Weights of a small mixture-of-experts language model, trained from scratch on English Wikipedia: 64 SwiGLU neurons an expert.
Below are experts of layer 4 (counted from 0) of a mixture-of-experts language model. Rows are named router (the router's row for the expert), gate (a neuron's input weights, with its number), up (a neuron's input weights, with its number) and show model dimensions 0-95. Each number is 128 + 24 x the weight over its row's rms, rounded and kept within 0 to 255.
After each expert's rows: "gets" lists some tokens that make up at least twice as much of what it gets as of all text. This comes from a sample of Wikipedia text that the model never trained on. Tokens count by the router's weight.

# expert 26
router [119 139 140  99 154 113 119 111 117  85 134  96 140 148 148 125 162 134 159 140 100 179 114 137  91 130 127 155 120 147 135 117 132 157 144 179 118 164 107  84 157 112  74  89 122 121 149 115  88  99  91 137  85 107 136 133 143 121  90 135 109 141 134 131 153 165 114 144 129 141 139 157 124 125 118 127 139 148 141  89  97 122 159 113 108 118 129 154 166 165 139 161 171 145 117 112]
gate1 [110 149 101 146 148 140 158  99 114 111 107 146 146 102 113 125 122 117 130 147 101 160  98 181 125 125 110 141 128 142 136 122 122 127  95 169 111 131 132 140 132 149 147 108 137 173 137 112 127 144  77  76 128 139 121 131 111 135 125 124 120 144 146 143 127 145 109 131 120 138 128 158 151 184 112 150 156 154 163  86 177 117 212 114 126 140 113 144 103 163 142 165 147  96 128 127]
up1 [133 119 113 131 113 145 179 119 110 153  99 131 114 142  97 103 104 143  85 123 101 122 155 120 133 109 111 112 116 185 137 117 107 146  74 117 124 181 139 126 110 156 122 134 141 129 110 142 114 141  94 133 129  95 124 131 122 134 125 111 152 142 140 135 139 126 111 130 111 137 126 168 102  76 132 147 121 132 147 138 113 169 151 130 121 145  83 176 115 107 125 118 178 125 165  75]
gate2 [119  99 135 134 166 136 164 138 150 108 130 139 162 133 116 152 108 132 140 109  97 124 131 120 146 128  97 145 143 105 146 124 179  94 159 105 141 129 135 125 133  91 110 149 137 118 152 113  60 136 114 145 105 121 121 141 134 101  92 115 130 164 127 140 120 158 144 162 172 129 132 127 158 103 138 118 128 119 119 132 154 115 134 140 158  98 127  94 102 184 131 107 198 111 114  99]
up2 [182 154 121 181 134 120 158 144 145 111 137 149 156  77 127 142 151 157  78 112 119 151 121 115 135 113 170 121  89 133 143 110 120 101 139  82 142  81 143 153 146 101 128 143 126 121 126 153 101 151 132 109 119 111 158 114 164 102 124 110 106 119 101 124 110  97 140 108 108 137 124 144 151  81 124 146 131  68 115  92 132 124 136 148  83 107 142 101 160 138 171 155  84 135 121 115]
gate3 [117 112 114  69 154 111 105 152 154 110 119  72 136 125 124 133 145  94  99 121  96 104 140 128 141  98 113 115  91 110  56 141 126 105 116 119 126 167 132 111 132 115 102 103 104 137  99 140  87 134 128 118 118 141 112  92 134 109 138 124 135 124 127 135 146 128 152 171 146 125  80 148 123 140 114 144  50 148 116 183 152 120 131  50 109 132 168 133 107 129  79 125 134 110 119 126]
up3 [124 110 133 176 106 147 192 140 156 136 137 144 110 112 155 129  93 135 153 130 154 131 139 121  97 122 152 141 122 144 162 171 138 121 125 151 118  91 121 156 126 104 163 127 160 140 135  99  76 151 127 140 107 165 133 175 108 148 105 158  97 112 138 121 144 108  97  58 151  98 167 127 125  93 149 144 126 120  69 146 115 136  96 136 174 133 102 136 137 106 131 127 117 123 105  99]
gate4 [118  92 120  94 148  83 136 133 116 162 136 130 142 149 136 163 144 150 125  88 141 102 158 144 132 126 123 125 131 151 154 144 155 122 137 139 127 132 155 129 114 130 139 130  98 155 149 108 130 127 120  83 105 136 129 130 180 123 132 112 161 126 110 142 136 137 128 178 132 105 187 117 135 123 103  87 105 107  98 107 151 128 141 138 124 127  80 105 184 113 178  73 129 166 131 107]
up4 [148 162 108 115 134 162  87  95 141  65 117 135 126 116 113 145 142 130 113  70 176 178 131 157 115 164 120 116 119 138  74 138 130 133 110 102 113 171 113 128 111  93 139 104 170 140 134 150 138 134 111 118 133 162 135 148 121 134 132 116 144 126 134 118 113 121 102 180  94 153 120 190 136 100 121 107 147 145 101 195 101 177 130  99 135 132 154 115  82 179 112 107 164 158 141 136]
gets: "==", "===", "–", " I", " World", " Army"

# expert 10
router [109 154 135 104 149 110 103 114 123 106 118 151 105 135 129 110 145 138 173 118 128 170  78 133  93 136 160 191 144 196 135 118 131 158 126 142 130 147 126 115 139 139  74 117 156 127 111 140  99  86  98 125 133 105 153 115 158 143  98 152 109 153 128 142 155 150 124 159 141 125 118 131 150  76 121 140 134 181 102  87 143 120 167 145 117 122  96 154 150 131 141 129 152 140 149  75]
gate0 [143 115 133  78  90  55 172 142 126 106 107 116 133 140 128 147  90  96 185 125 161 141 131  90 129 107 151 142 147 142 128  89 162 100 144 129 114 105 111 129 116 135 106 123 181 115  90 155 110 164 124 135 146 129 136 153 104 127 124 118 141 153 175 121 132 161 113 121 137 137 143 154 133 132  90  94  93 101 126 162 138  97 124 112 140 115 153 124 122 119 119 161  95 156 125 100]
up0 [114 124 126  94 126 188 131 144 138 171 131 151 166 107 142 139 137 149  62  96 153 175 151 128 104 177 142 106 157 137 120 127 138 153 136 109 120 114 115 123 120 104 129  65 129 190 153 146 102 102 126 156 137 165 126 137 185 167  95 107 157 107 133 154  97  83 132  80 134 115 133  83 126 137 169 115 134 127 145 132 113  88 132 122 143  86 112 153 138 118 146 144 142 156 115 129]
gate1 [149 120 120  95 186 161 109 152 139 162  67 125 149 155  97  84 122 126 125  90 105 149 145 152 143 155 156 151 139 103 150 112 183  92 123 120 129 102 108 146 107 117 136 134 120 150 123 110 139 132  62 154 124 120 139  97 138 129 171 118  94 118 167 112  93 159 131 178 147 143 133 133 136 140 137 145 124 174 124 144 141 164 173 132 119 142 102 109 135  94 132 113 103 118 136 156]
up1 [154 128 141 131 131 112 121  98 124 144 132 131 147 104 132  92 130 159  87 102 114 101 131 137 139  97 145  88 141 116 132 139 109 147 105 147 117 124 123 138 111 117 159 158 123 132 128 112 143 145  94 135  97 171 153 129 125 105 136 119 154  74 139  93 144 148  93 156 125 138 164 101 159 111 131 116 159 167  91 137 134 154 129 127 172 162 123 151 133 118 145 177 132 132 160  90]
gate2 [149  90 112  96 107  77  93 118 157 163 116 118  97  78 184 143 136 154 119 129 123 118 154 131  88 127 101 153 113 136 137 156 142 127 113 146  74 112 169 116 120 136 144  96 125 133 135 126 118 123 128  99 112 154 150 153 138 117 100 130 131 131 172  97 131 141 146 164 126 180 142 116 115  90 135 157 108 167 108 133 154 123 106 111 131 164 149 155  84 117 124  99 129 144  99 118]
up2 [133 150 114 138 124 157  99  79 138  94 143 134 109 122 156  85 120 138 172 128 108 165 169 155 111 123 126 149 156 108 120 140 125 146 168 138 111 140 116 141 174 177 154 149 107 109 143 170 103 146 105 118 188 139 101 119 125 150  54  86 118 132 116 167 119 115 122 138 120 140 172 139 116 105 195 131 120 120 157 113 110 141 126 129 119 103 149 106 104 169 151 134 139 152 122  82]
gate3 [119 131  96  79 138  57 120 141 116 106 142 114 109 115  88 126 142 109 115 124 125 152 104 136 141 148 147 149 109 140 140 122 131 145 121  76 200 157 134 124 139 144  96 137 175 152  95 101 118 107 126 129 138 109 115 137 117  85 136 132  97  85 123 112 111 146 157 124 125 138 111 167  79 127 139 127 118 161  57 132 104 141 193 127 141 104 132  94 117 125  99 125 158 166 123 137]
up3 [148 126 173 155 124 102 144 127 116 121  99 134 115 124 129 116 133 103 123 192 114 148  87 115 165 179 142 130 162 139 173 143 171 116 110 118 135 161  89 124 119 140 126 109 148 127 165  77 145 132  87 143 148 105 123 144 197 149 115 123 115  94 125 166 121 134 107 110 128  87  85 136 128 137  88 125  99 153 101  85 121 119 156 137 154 104 148 108  98  99 101 177 136 163 126 159]
gets: "-", "s", "|", "es", " T", "e"

# expert 39
router [119 163  98 103 144 118 110 122 107 118 133 141 129 133 159 126 158 170 102  98 140 147 107 131 105 107 137 154 118 138 109 151 110 154 122 142 117 111 109  78 155 135 102  83 138 137 149 135  68 130 121 144 105 142 162 116 128 113 105 166 122 154 122 152 163 137 104 144 113  90 108 113 115 117  99 138 120 151  96 110 134  81 151 113 162 117 147 149 180 136 131 174 125 149 138 115]
gate2 [ 90 126 142 123 120 139 119  91 167 158 106 104 122 150 144 114 115 123 125 150 107 130 161 111 108  83 120 125 118  88 148 107 107 128 119  81 159 129 127 106 174 120 116  97 135 131 102 154 121  84  87 134 101 122 114 105 137 148 143 117 111 134 136 142 158 114 125  76 138 130 120 126 124  94  89 127 110 131  74 163 128  96 126  89 119 137 116 185 109 120  90 100 158 104 110  94]
up2 [122 128 133 129  69 111 157 133 149 134 126 128  95 148 123 106  96 108 137 113 154 120 120 101  86  92 131 146 121 110 135 145 132  87 148 122 138 138 102 133 113 138 124 105 148 124 101 111 104 167 136 107 106 133 114 152 136 117 138 118 132 143 121 107 136  94 132  99 146 105 115 121 108 122  85 138 157 115  44 101 136 136  80  99 128 112 134 132 161 115 128 133 162 124 196  70]
gate3 [112 143  99 115 126 152  86 152 132 116 153 122  94 141 131 111 155 167  80 107 161 186  87 123 129  91 160 116 170 125 107 176 124 103 116 152 144 122 101 109 112 109 131 138  98 115 114  99  93  78 133 143 135 154 131 148 138 138 152 143 140  74  78 135 164 156 114 111 116  99 115 103 126 147 142 131 130 135 113  98 112 159 121 118 140 133 148 106 129 183 163 139 111 147  98 122]
up3 [170 100 152 136 109 135 125  97 140 123 109 164 109 114 138 142  98 148 123 152  95 101 175 147 142 143 140 126 122  97 135 104 102 124 121 151  79  99 119 134  85 150 175 105 187 125 113 120 114 174  85 165 141 104 143 116 146  82 111 127 120 116 142 150 106 169 112 107 102 130 107  99 115 100 111 168  83 130 101 180  97 123 139 122 187 126 127 102 138 103 115 168 144 114 128  51]
gate4 [136  90 124 143 146  85 135  77 137 134 159 143 128 115 101 132 112 183 116  84 128 149 125  64 144 142 145 115 111 142 112 154 153 125 153  97 132 162 146 136 161 118 154 116  75 134 167 114 125 149 142 120 128 139 136 130 117 133 129 144 127 132 147 134 119 124 113 135 170 118 137 145 160 154 117 148  88 128 135 159 104 131 135 133 152 144 139 122  96 101 125 141 108 157 140 117]
up4 [132 119 137 117  86 146 125 145 156 122 114 125 136 112 158 120 121 120 128 122 163 133 119 135  55 154 133 129 107 135 117 158 139 139 144 142 112 173 144 169 136 133 140 109 138 145 137 128 130 119 159 115 167 129  93 121 110  90 139 128  95 125 124 116 167  87 109 167 162 108 132 139 169 137 155 114 131 154  75 152 156  93 110 119  54 149 147 121  97 122 131 143 150 132 204  95]
gate5 [133 117 124 166 119 118 146 118 107  96 140 150 120  76 108 104 134 137 106 133 152 160 132 104  97 106 100 124 107 149 118 116  99 115 148 152  99 132 183 123 103 164 131  92 129 136 112 115 137  93 163 148 151 133  35 105 169 148 129 113 144 116 102  92 158 132 131 142 126 100 107 138 119  65 108 154 151 141 140 146 161 134 114 126  70 145 162 142 140 178 135 153 117 145 145 165]
up5 [140 152 125 123 100 114 164 133 130 108 162 138 104 107 150  90 173 140 132 141 151 132 118 134  91 154  99 156 143 188 123 114 109 130 140 158 110 144 130 116 144 138 132 111 125 123 115 128 138 134  99 139 131 134  73 123 173 124 137 150 153 115 109 108 139 131 111 147 114 136 106 146 151  96  80 171 154 117 138 140 142 120 118 130 109 126 141 164 121 165 148 158 105 121 115  65]
gets: " |\n", "9", " September", " May", " January", " March"

# expert 47
router [135 158 130 114 168 112 119  94  96 124 147 110  95 129 142 123 182 144 159 122 117 143 114 120 116 106 116 156 136 136 151 156 157 180 118 177  78 115 125 122 161 123 108  99 143 137 107 141 103 131 111 128  91  92 174 125 141 131 108 149 147 149 111 163 133 162  97 138 106 143 120 146 123 127  93 159 114 139  93  76 108 110 179 161 150 120 133 154 152 115 136 148 118 153 131  86]
gate1 [125 173 141 130 163 152  91 106 130 172 122 128 109 162 150 136 119  94 100 136 107 132 146 130 141 103 110 111 151 141 116 141 123  61 111 152 151 103  95 142 162 122 155 132 109 129 129 100 149 163  91 111  82 162  72 173 116 104 149 108  86 127 136 118 104 155 165 137 110  96 166 116 133 129  97 148 130 106 116 105  92 156 108 156 104 117 165  91  95 104 138 116 160 119 122 130]
up1 [129 184 112 150 133 122  75 116 151 127 113  75 131 117 145  92 148 100 120 145  91 133 140 119 156 113 124 119 154  92 140 125 110 135 125 132 141 153 104 136 154 147 129 149 116 155 139 116 145 156 106 146 117 128 107 115 115 116 126 118 137 133 143 104 121 114 158 146  84 115 164  82 137 102  95 156 145 130  98 121 121 145  77 143  87 134 138 113 128 138 118 134 191 164 167 146]
gate2 [ 77 194 165 161 130 140 156  90 120 119 103 147  89 108 199 125 123 153 126 128 158 131 154 108 169  89  92  69 119 123 137 133 122  91  90 143 128 102 106 142 165 131 128 142 115 132 136 103  92 161 106 116  89 135 111 137  74  91 139 144 129 123 102 125 159 139 135 121 125 124 112 122 131 123 105 138 125 119 113 105 118 125 120 134 107 148 123 137 120 128 134  92 103 176 146 106]
up2 [107 148 114 160 126  63 140 108 161 158 122 114 112  88 164  86 122 120 127  94 102 151 161 127 185 113 129 143 172 111 123 120 116 108 129 104 133 101 120 133 151 140 129 112  95 131  84 149 114 178 137 104  58 171 130 110  68 121 115 128 145 111  93 116 112 154 156 116 113 134 152 118 144  74 130 116 192 141 133 131 157 126  78 150 104  99 110 173 173 118 137 144 118 111 132  78]
gate3 [ 99 141 129 126 123 126 116 130 110 157 164 189 122 105 164 114 144 134 141 151 105 117 135 137 156 120 154 141 182 161  56 122 131 107 103 123 100  83 170 124 127 120 130 118 119 115 125 129 162  97 123 106 139 149 139  98 103 124 165 161  95 114 127 129  86 111 100 129  91 132 171 163 146 127 140 139  98 176  97 100 105 101 124  93 136 123 138 111 151 149  94 121  91  84 158  56]
up3 [129 119 132 140  75 129  66 156  97 118 123 164 142 128 116  93 126 129 122 143 152 109 132 112 141 161 121 165 156 146 139 121 157 129  84 149  81  79 126 149 113 132 145 143 122 141 142 122 144 128 130 129 181 154 137  98 189 162  95 133  88 117 145 106  97 125  88  80 132 101 154 127 148 141 121 117  57 142 115 103 142  96 175 102 115 137 158 143 119 156 113 171 112  91 164  89]
gate4 [119 122  92 151 115 110  88 144 134 131 112 127  76 120 129  95  92 125 119  97  88 154 131 140 134 171 113 150 142 126 145 146  92  82 112 110  95  93 102 140 110 119 131 106 125 169 143 181 162 120 136  98 111 134 139 150 121 142 109 138 117 127 178 109 101 149 115 145 132  89  91 121 115 121 144 135 132 102  86  99 114 135 142 150 110 135 135 140 157 151  71 198 103 101 158  86]
up4 [125  91 161 123 149 108 142  99 185 106 104 165 114  86 159 137 110  84  99 105 102 133 155 133 120 146 103 100 155 138 143  50 113  94 182 138  94 143 127 128 163 159 123 167 183 103  80 153 143 136 124 142  95 124 117 138 112 133 111 129 153 110 153 127 133 139 135  87 125 134 111 116 162 115 134 150 164 106 125 144 140 127 140 145 129 188 126 148 115 135 150  89 174 137 119 123]
gets: "1", "2", "0", "4", "7", "5"

# expert 19
router [145 144 132  98 138 101 111 125 131  77 127 104 135 129 145 123 156 167 137 136 154 154 116 165  99  96 150 169 118 161 127 157 158 145 137 172 132 143 147 108 140 129  87  91 112 112 106 136 124 147 117 148 114 113 188 140 142  92  81 135 161 117 104 129 151 158 121 154 122 122 118 133 125 102 132 177 135 150  96 110 101  96 153 135 116 104 114 133 151 152 124 148 140 111 115 114]
gate2 [122 107 146 178 121 118 140 119 154 106 124 143 129 127 125 134 104 137 125 147 134 120 145 149 154 113 154 167  75 140 141  63 139 130 141  87 126 146 114 130 132 130 128 121 143  98 104 131  89 100 170 145 167 132 145 104 141 168 107 120 152 115 130 106 116 142 117  96 102 134 149 114 149 126 105 151 100 125 123 107 201 157 116 160 113 114 128 124  98 144  54 106 116 127  95 102]
up2 [148 136  88 134 133 149 175 147 147  95 134  98 142 147 112 117 142 125 161 135 146 149 163 157 141 128 130 169 101 130 127  87 116 122 130 149 128 153 121 140 150 119  80 141 117 139 124 186  83 159 138  88 103 135 115 115 146 154  89 103 106 140 120 157 120 137 160 143  80 138 157 148 119 121 106 139 139  99 147 112 151 131 162 147 104 121 151 149 105 114 150 105 111 151 167  95]
gate3 [128 105  95 127 138 148 117 130 129  86 132 131 119 114 100 113 127 160 144 152  69 132 137 163 107 105 111 112 101 158 121 120 122  98 103  85 106 142 115 125 117 110  99  89 131 129 171 131 138 102 104 119 145 153 152  97 172  86 134 120 128 156 125 109 116 100 125 142 163 141 120 133 101 134 116 101 139 108 113 128 137 106 209  90  86 111 155  97 118 155 117 129 164 141 119 138]
up3 [146 127 130  83 143  93 102 172 134 153  93 103 136  96 134  85 180 142 126 116 122 165 114 127 154 163 142 148 124 144 145 164 111 134  99 135 153 134 126 120 130 143 111 145  90 159 116 102 130  90 126 124 118 108 134 122  83 169 116 126 143 125 133 138  83 140 120  89 113 139 132 131 128  99 174 114  93 118 203 134 125 129 134 177 125 112 111 162 140 126 162  94 137 115 167 122]
gate4 [ 82 119  99 154  86 124 121 137 129 118 117  91 155 125 139 122  99 140  90 105 152 149 116 140 198 161  95  95 156 116 127 108 162 134 144 170 123 137  88 152 119 135 135 169 135 131 122  94 104 109 168 153 133 158 115 124 151 119 126 163  90 120 114 100 147 124 101 148 132 118 111 115 101 127 129 151 106 133 126 116 146 136 139 102  85 130 147 127 162 108 128 109 147 119 144 113]
up4 [119 100 105 167 125 169 112 121 107  81 147 112 148 129 126 111  97  98 100 156 136 121 142 132 146 138 100 106 155  97  94 144 144 133 143 129 117 146 121 142  90 121 113 113 132 114 132 161  93 127 183 185 140 123 120 124 111  96 125 161 103 149 128 109 153 118 155 116 137 101  96 112 122 147 133 175 149 143 140 126 187 141 130  97 117 141 125 118 161 174 121 129 122 126 136 105]
gate5 [ 68  99 111 121  82 119 120 148 122  88 129 103 163 112 149 111 106 130 142 176 141  55  93 111 121  94  82 118 183 102  99 132 128 136 148 125 131  95 133 141 121 156 150 128 154 139 139 126 140 105 110 184 138 153 102 119 168 142 129 114 136 116 141 126 157 119 124  73 158 157 115  87 121 132 148 104  93 137 136 138 145 118 175 123 120 105  82 144 125 158  97 126 115 131 146 127]
up5 [ 78 148  81 144 109 122 126 111 161  92 142  95 162 125 120 102 129 119 128 142 125 115  74 173 155 129 125 149 183  99 139 156 129 160 140 162 132 122 117 121 125 144 122 163 149 148 141 133 156 124 123 113 112 124 114 119 137 105 100 173 149 147 111 127 144 132 141 133 125 137 146 140 138  98  87 131  98 133 198 153  80 104 108 107 123  79 141 132 126 136 170 100 112 141 151 137]
gets: " ", "0", "5", "7", "4", "6"

# expert 24
router [134 152 119 106 126 121 110  82 126 103 156 123 108 132 126 127 143 119 133 130 127 123 127 148 106 136 143 163 129 154 122 122 138 147 115 141 115 134 133  91 162  99  49 123 126 120 130 114 131 131  86 158 101  89 156 123 143 105 110 147  98 149 110 176 141 151 116 135  92 105 110 163 175  98 124 137 129 147 135 103 121  74 145 104 132 111 130 144 161  99 135 142 123 143 125 103]
gate2 [123 102 150 167 137 114 117 157 127 158 153 124 104  91 151 101 173 122 107 149 149 151 173 136 116 140 123 147 129 102  93  75  89 108 165  80 159 116 138 122 148 132 124 116 105 133  91 110 106 153 108 129 110 125 117 124 127 106  94 121 116 153 129 165 147 140 157 122 121 163 124 144 134 116  98 115 141 138 120  70 103 118 102 152 111 101 148 119  89 120 139  97 198 166  90  85]
up2 [140  99 150 109 117 114 112 144 143 101 120 121 108 118 125 106 128 155 171 137 118 183 136 179 140 129 173 162 119 127 146  72 139 137 182 147 180 114 114 123 159 140 116 120  88 121  89  98 124 153  95 128 142 103 112 117 177 123  54 111 109 130  90 179 139 167 163 151 126 102 116 136 139  86 107 117 124 131 136  99 102 133  72 141  77 125 115 136 111 123 131  92 144  98 137  71]
gate3 [164 114  87 122 114 104 136 120 108 150 144 163 103 116 132 118 163  98 123 114  95 123 120 122 102 159 118 127  87 130 166 153 122 151  89 146  86 111  82 130 110 111  79 131  90 102 155 104 128  76 159 125 114 109 132 139 135  91 135 114 116  94 131 112 114 126 128 139 133  98 159 164 113 146 155 110 140 161  77 122 107 100 199 121 143 127 129 112 138 137  98 100 114 158 135 119]
up3 [141  95 128  94 129 109 129 166 143 132 109 151 134 112 111  86 141  81 169 118 118 118 124 143 144 153 150 147  95  99 164 134 166 147  90 121 134 118  63 135 136 136 100 147 121 113 151  96 119 121 163 142 112  81 115 129 142  76 128 129 122  81 145 101 134 109 162 109 132 113 118 142 128 149 148 111  99 156  60  92  85 116 181 120 129  91 137 104 173 125 106 104 134 174 113 100]
gate4 [118  92 138 154 132 140 121 172 120 141 130 123 109 133 152 108  79 120  87 119 120 116 151 134 116 114  74 110 112 114 130 134 106 110 173 170  95 109 153 139 106 128 138  82 102 132 117  79  86 175 131 157 138 161 124 134 130 104 138 131  70 149 124 103 164  87 153 119 147 109 112 131 146 121 122 132 124 136  77 123 145 144 124 119 116 152  98 111 168 107 162 143 151 108 131 117]
up4 [159 162  98 138 148 160  79 107 135 123 115 194  99 113 160 132  98 103 122 120 152 151 161 121 119 134  97 134 121 102 120 128 104 116 136 192 105 153 119 135 143 145 138 115 114 115 144 119 111 136 134 151 141 120 130 121 105 132 103 126 121 143 126 132 152 121 138 117 130 137 129  83 131 145 199 167 143 113 110 126 135 164 151 178 128 169 167 123 143 121 159 132 177 134 163 144]
gate5 [162 172 132 116 118 157 103 149 105 138 142  76 127 140 126 163 132 112 131 109 168 149 178 136 138 141 121 118 166 116  88 138 134 161  93 132 120 109 116 138  80 128 139 119 116 154 131 150 115 105 120 165 158 161 132  86 138 102 138 144  78 135 167 160 147 112 125 144 128 117 106 108 140 116 119 109 150 142 149 122 131  99 123 115 106 185 128 125 137 124 122 130 145 114 177 117]
up5 [168 221 141 167 136 129 101 155 162 107 141  90 135 147 107  96 105 122 126 121 143 106 117 152 147 167 162 173 180 136 101 126 156 143 103 150 131 134  98 129 135 155 127 110 117 160 103 149 133  97 119 176 140 141 135 129 177 144 154 151 132 129 161 153 148 155 160 100 151  85 152 107 142 111  99 133 150 124 138 130 119 106 117 157 108 187 151 113 130 132 125 125 102 118 162 114]
gets: " ", "-", " as", "\n\n", "al", "\n"

# expert 6
router [149 170 146  79 160 119 126 122 116 127 107 108 166 124 133 105 169 138 139 105 130 151 117 156 116 121 105 160 131 136 132 147 123 183 105 175 150 122 128  87 151  79  90 128 123 154 129 133 104 140  94 120 116  93 170 142 150 110 116 158 140 132 156 155 146 115 118 161 102 136 120 154 118  91 115 123 153 183  97 118  98 101 141 133 103 123 131 153 142 115 158 166 142 136 120 114]
gate1 [130 164 118 125 129 143 136 141 118 149 137 172 117  96 107 119 130 141 130  83  67 132 129 107 149 135 166  91 111 130 102 130 155 134 114  88 130  83 131 128 125 148 146 145  88 140  78 126 174 160 104  92 107 145 129 146 129 176 135 172 165 116 166 128 109 139 123 180  98 151 140 129 140 135 109 194 164 143 123 123 107  97 132 130 103 129 162 145 149 129  99  91  85 110 173  85]
up1 [176 136 151  92 118 193 122 139 124 104 127 108 130 145  93 124 131 167 101 119 118 115 141 112 141 124 126 129 103 121  88 146 130 103  98 153 130 139 116 143 154 159 149 132  91 122 108 165 129 134 122 142 131 149 130 108 104 151 119 127 140 124 140 125 130 141 137 178 121 143 125 113 162 119 190 140 135 207 142 169 134 146 139 112 156 149 137 118  83 116 118 139 129 156 116 143]
gate2 [ 82  84 141  93 135  77 146 109 141 171 114 181 145 139 136 138 146 139 138 117 108 122 135  78 128 104 134 118 175  92 118 103 108 117 121 158 157  92 155 118  98 136 125 132 114 122 128 153 113 167 130 126 112 129 133 139 127 141 134 133 153 128 149 160 120 150 148 151 121 126 159 153 108  98 151 109 116 176 163 142 181 148 115 152 121 145  97 135 111 107 102 116 162 121 115 122]
up2 [132 169 146 150 118 136 129 122  96 105 152  99 143  75 147 106 116 177 182 137 117 129 141 142  91 130 120 116 136 108  92 167 114 130 145 167 131 128 150  97 140 104 119 116 119 115 115 164 141 131 118  88 113 118 133 122  95 146 113 116 110 157  91 194 143 124 152 132 116 148 136 127 129 113  78 150 158 118 165 106 159 109 155  89 141 131  99 156 112 172 117 125 118  87 151 151]
gate3 [127 157 102 126 136 146 116 131 121 155 123 130 175 125 103  61 150 125 131 118 137 122 118 126 108 153 128 135 113 158 139 170 124 157  97 124 130 149 122 115 180 158 127 148 145 126 165  97 116 149 126 147 129 135 126 143 139 154 174 116 123 168 146 147 110 113 153 121 150  83  73 147 128 110 126 144 113 168 144 154 117 124 127  78 154  81 162 101 120  98 135 143 106 161  99 148]
up3 [129 132 117 196 147 140 133 120 113 104 174 175 153 130  99 119 135  97 128 125 110  91 115 159 138 144 102 154 142 116 156  88 152 121 169 119  90 137 154 138 154 162 127 135 131 146 100 125  95 135 153 116  94 154 120 149 174 149 106 139  96 146 129 125 104 153 150  96 136  94  89 176 130 149  96 141 109 143 139 114 123  97  84 117 107 176 139 107 135  74 108 112 136 149 137 107]
gate4 [179 141 120 135 114  97 114 110 110 176 130 144 105 140 143 127 164 119 139  77 149 111 168 165 165 165  89 121 159  97 144  92 116 132 123  94 116  73 143 131 124 137 121 108  96 124 120 146 118 125 110 117 152 162 105 126 176 117 158 133  86 123  93 114 125 144 138 165 140  98 117 126 121  98  51 142 115 179 154  94 113 145 130 141 111 172 133  95 118 117 100 124 125 130 113 122]
up4 [128 120 128 136 162 139  92 142 121 110 176 149 133 111 128 182 125 139 180 105 113 151 106 101 102 164 143 124 124 103  89 121 130 124 153 128 126  98 135 141 124 151 134 129 124 114 150 145 146 181 144 123 132 140 137 106 102 102 142 118 117 140 127 156 142 116 144 166 102 123  67 114 124 154 164 130 148 154 121 142 115 187 105 138 119 142 160 108 129 100 134 119 130 175 144 135]
gets: "2", "1", " (", "3", "0", "5"

# expert 55
router [168 167 148 128 171 136 111 120 105 115 134 117 139 142 121  98 154 125 156 125 134 151  88 125 133 137 158 154 137 167 123 151 137 155 129 149 121 150 114 103 160  89  68 121 111 145 131 159  94 118 114 138 117 118 152 120 127  71 113 163 133 123 109 152 150 122 108 146  73 120  82 125 125 142 101 144 140 143 124  93 121  98 117  99 136  98 121 174 164 142 162 147 158 124 147 149]
gate1 [106 182 105 114 108 146 142  92 128 124 116 128 148 119 155  80 136 125 155 140 121  69 134 137 145 150 116 130 100 179 132 102 155 145 133 152 119 140 104 120 131 118 132 171 158 111 147 118 150 122 156 116 109 119 159 143 130 108 160 135 114 167 158 116 135 104 101 126  98 157  88 131 106 115  97 169 144 144 114 151 145 117 165 128 162 156 123 119 177 156 161 142 141 103 108 121]
up1 [125 168 122 105 126 159 142  92 144 108 135 156 105 108 163  71 149 114 136 145 115 113 133 126 131 134 114 124 100 151 109 106 108 139 109 168 111 148  86 125 130 106 140 148 158 126 154 128 127 128 128 108 115 126 156 109 125 130 157 124 119 165 166 133 141 126  73 137  99 156 111 140  72 123 143 165 150 139 130 152 147 150 162 114 156 168 150 154 178 142 152 153 133 120 120 113]
gate2 [105 130 157 127 154 141 152 118 142 129 130  98 104 138 153 102 122  88  84 133 121 128 144 124 131  98 132 128 142 129 135  77  96  99 147 147 113 128 129 135 173 117 137 150 112 145 102 150 101 151  71 146 127  89 119 116 140 140  86 140 144 157 106 189 127 131 165  91 145 181 152 136 127 121 139 161 142 128  80 100 113 110 122 117 110 116 155 153 125 117 136 135 134 140 143 104]
up2 [148  96  85 124 128 101 122 103 138  99 100 164 147 103 119 133 153 172 171  70 111 156 103 167  95  92 113  73  80  92 159 138  77 153 113 141 154 111  74 124 101 121 127 137  96 125 115  91 137 158 149 106  99 147 140 135 121 126 117 110 132 125 150 113 155 137 123 139 118 109 131 118 121 106 123 123 170 118 135 120  84 165 114 130 106 102 100 125 134 136 154 121 103 122 123 106]
gate3 [141 129  75 149  85 142 114 136 113 173 169 101  90 105 147 131 147 108 135 118 138 131 143 117 152 122 131 150 109 108 100 143 120 132  93 122 132 136 144 114 114 132 123 134 111 127 152 125 123 128 134 133 118 151 123  83 143 133 165 139 139 121 141 164 158 118 137 110 125 150 107 178 118 139 172 150 116 125 150 120 109 135 173 111 115  84 160 112 154  75 160  96 142 118 108  89]
up3 [ 98  98 130 173 144 134  91 144 109  95 126 118 146 119 142  94 161 100 157 113 144  92 111 124 139 147  98 112 188 139  93 162 136 156 112 147 122  96 114 117 168 161 119 155 124 113 182 128 104 116 143 146 155 126 141 129 145 120 124 170 132 117 124 128 130 132 163 123 128 149 123 165 144 125 132  87 115 140 110 117  95 103 109 141 171 101 118 116 170 101 151 105 158 150 139 140]
gate4 [110  93 122 153 103 131 179 169  87 133 129 116 154 138 142 145 186 134 122 151  95 144 169 142 135 142  88 127 132 113 147 171  95 126 115 125 146 128 144 135 103 117 140  98 139 136 144 164 117 102 142 120 102 138 119 101 148 144 131 102 126 110 102 124 179 157 105 126  76 147 122 134 105 119  89 163 134 121 123 117 141 156 127 127  96 129 152 127 145 143  85 135 126 138 116  96]
up4 [134 153 115 114 104 137 118 132 165 129 137 186 115 142 112 101 132 125  76 171 151 172 118 129 109 152  95 112 118 107 101 132  88 132  97 167 128 130 105 134 134 132 106 129 127 116 136 153 104 108 134 130 149 114 129 139 134 116  90  98 133 126 143 157 119  98 102 122 145 108 128 124 133 140 168 126  87 109 127  97  97 134 182 139 130 155 176 140 118 163 126 122 149 108 147 138]
gets: " |", "==", " between", " both", ";", ".\n\n"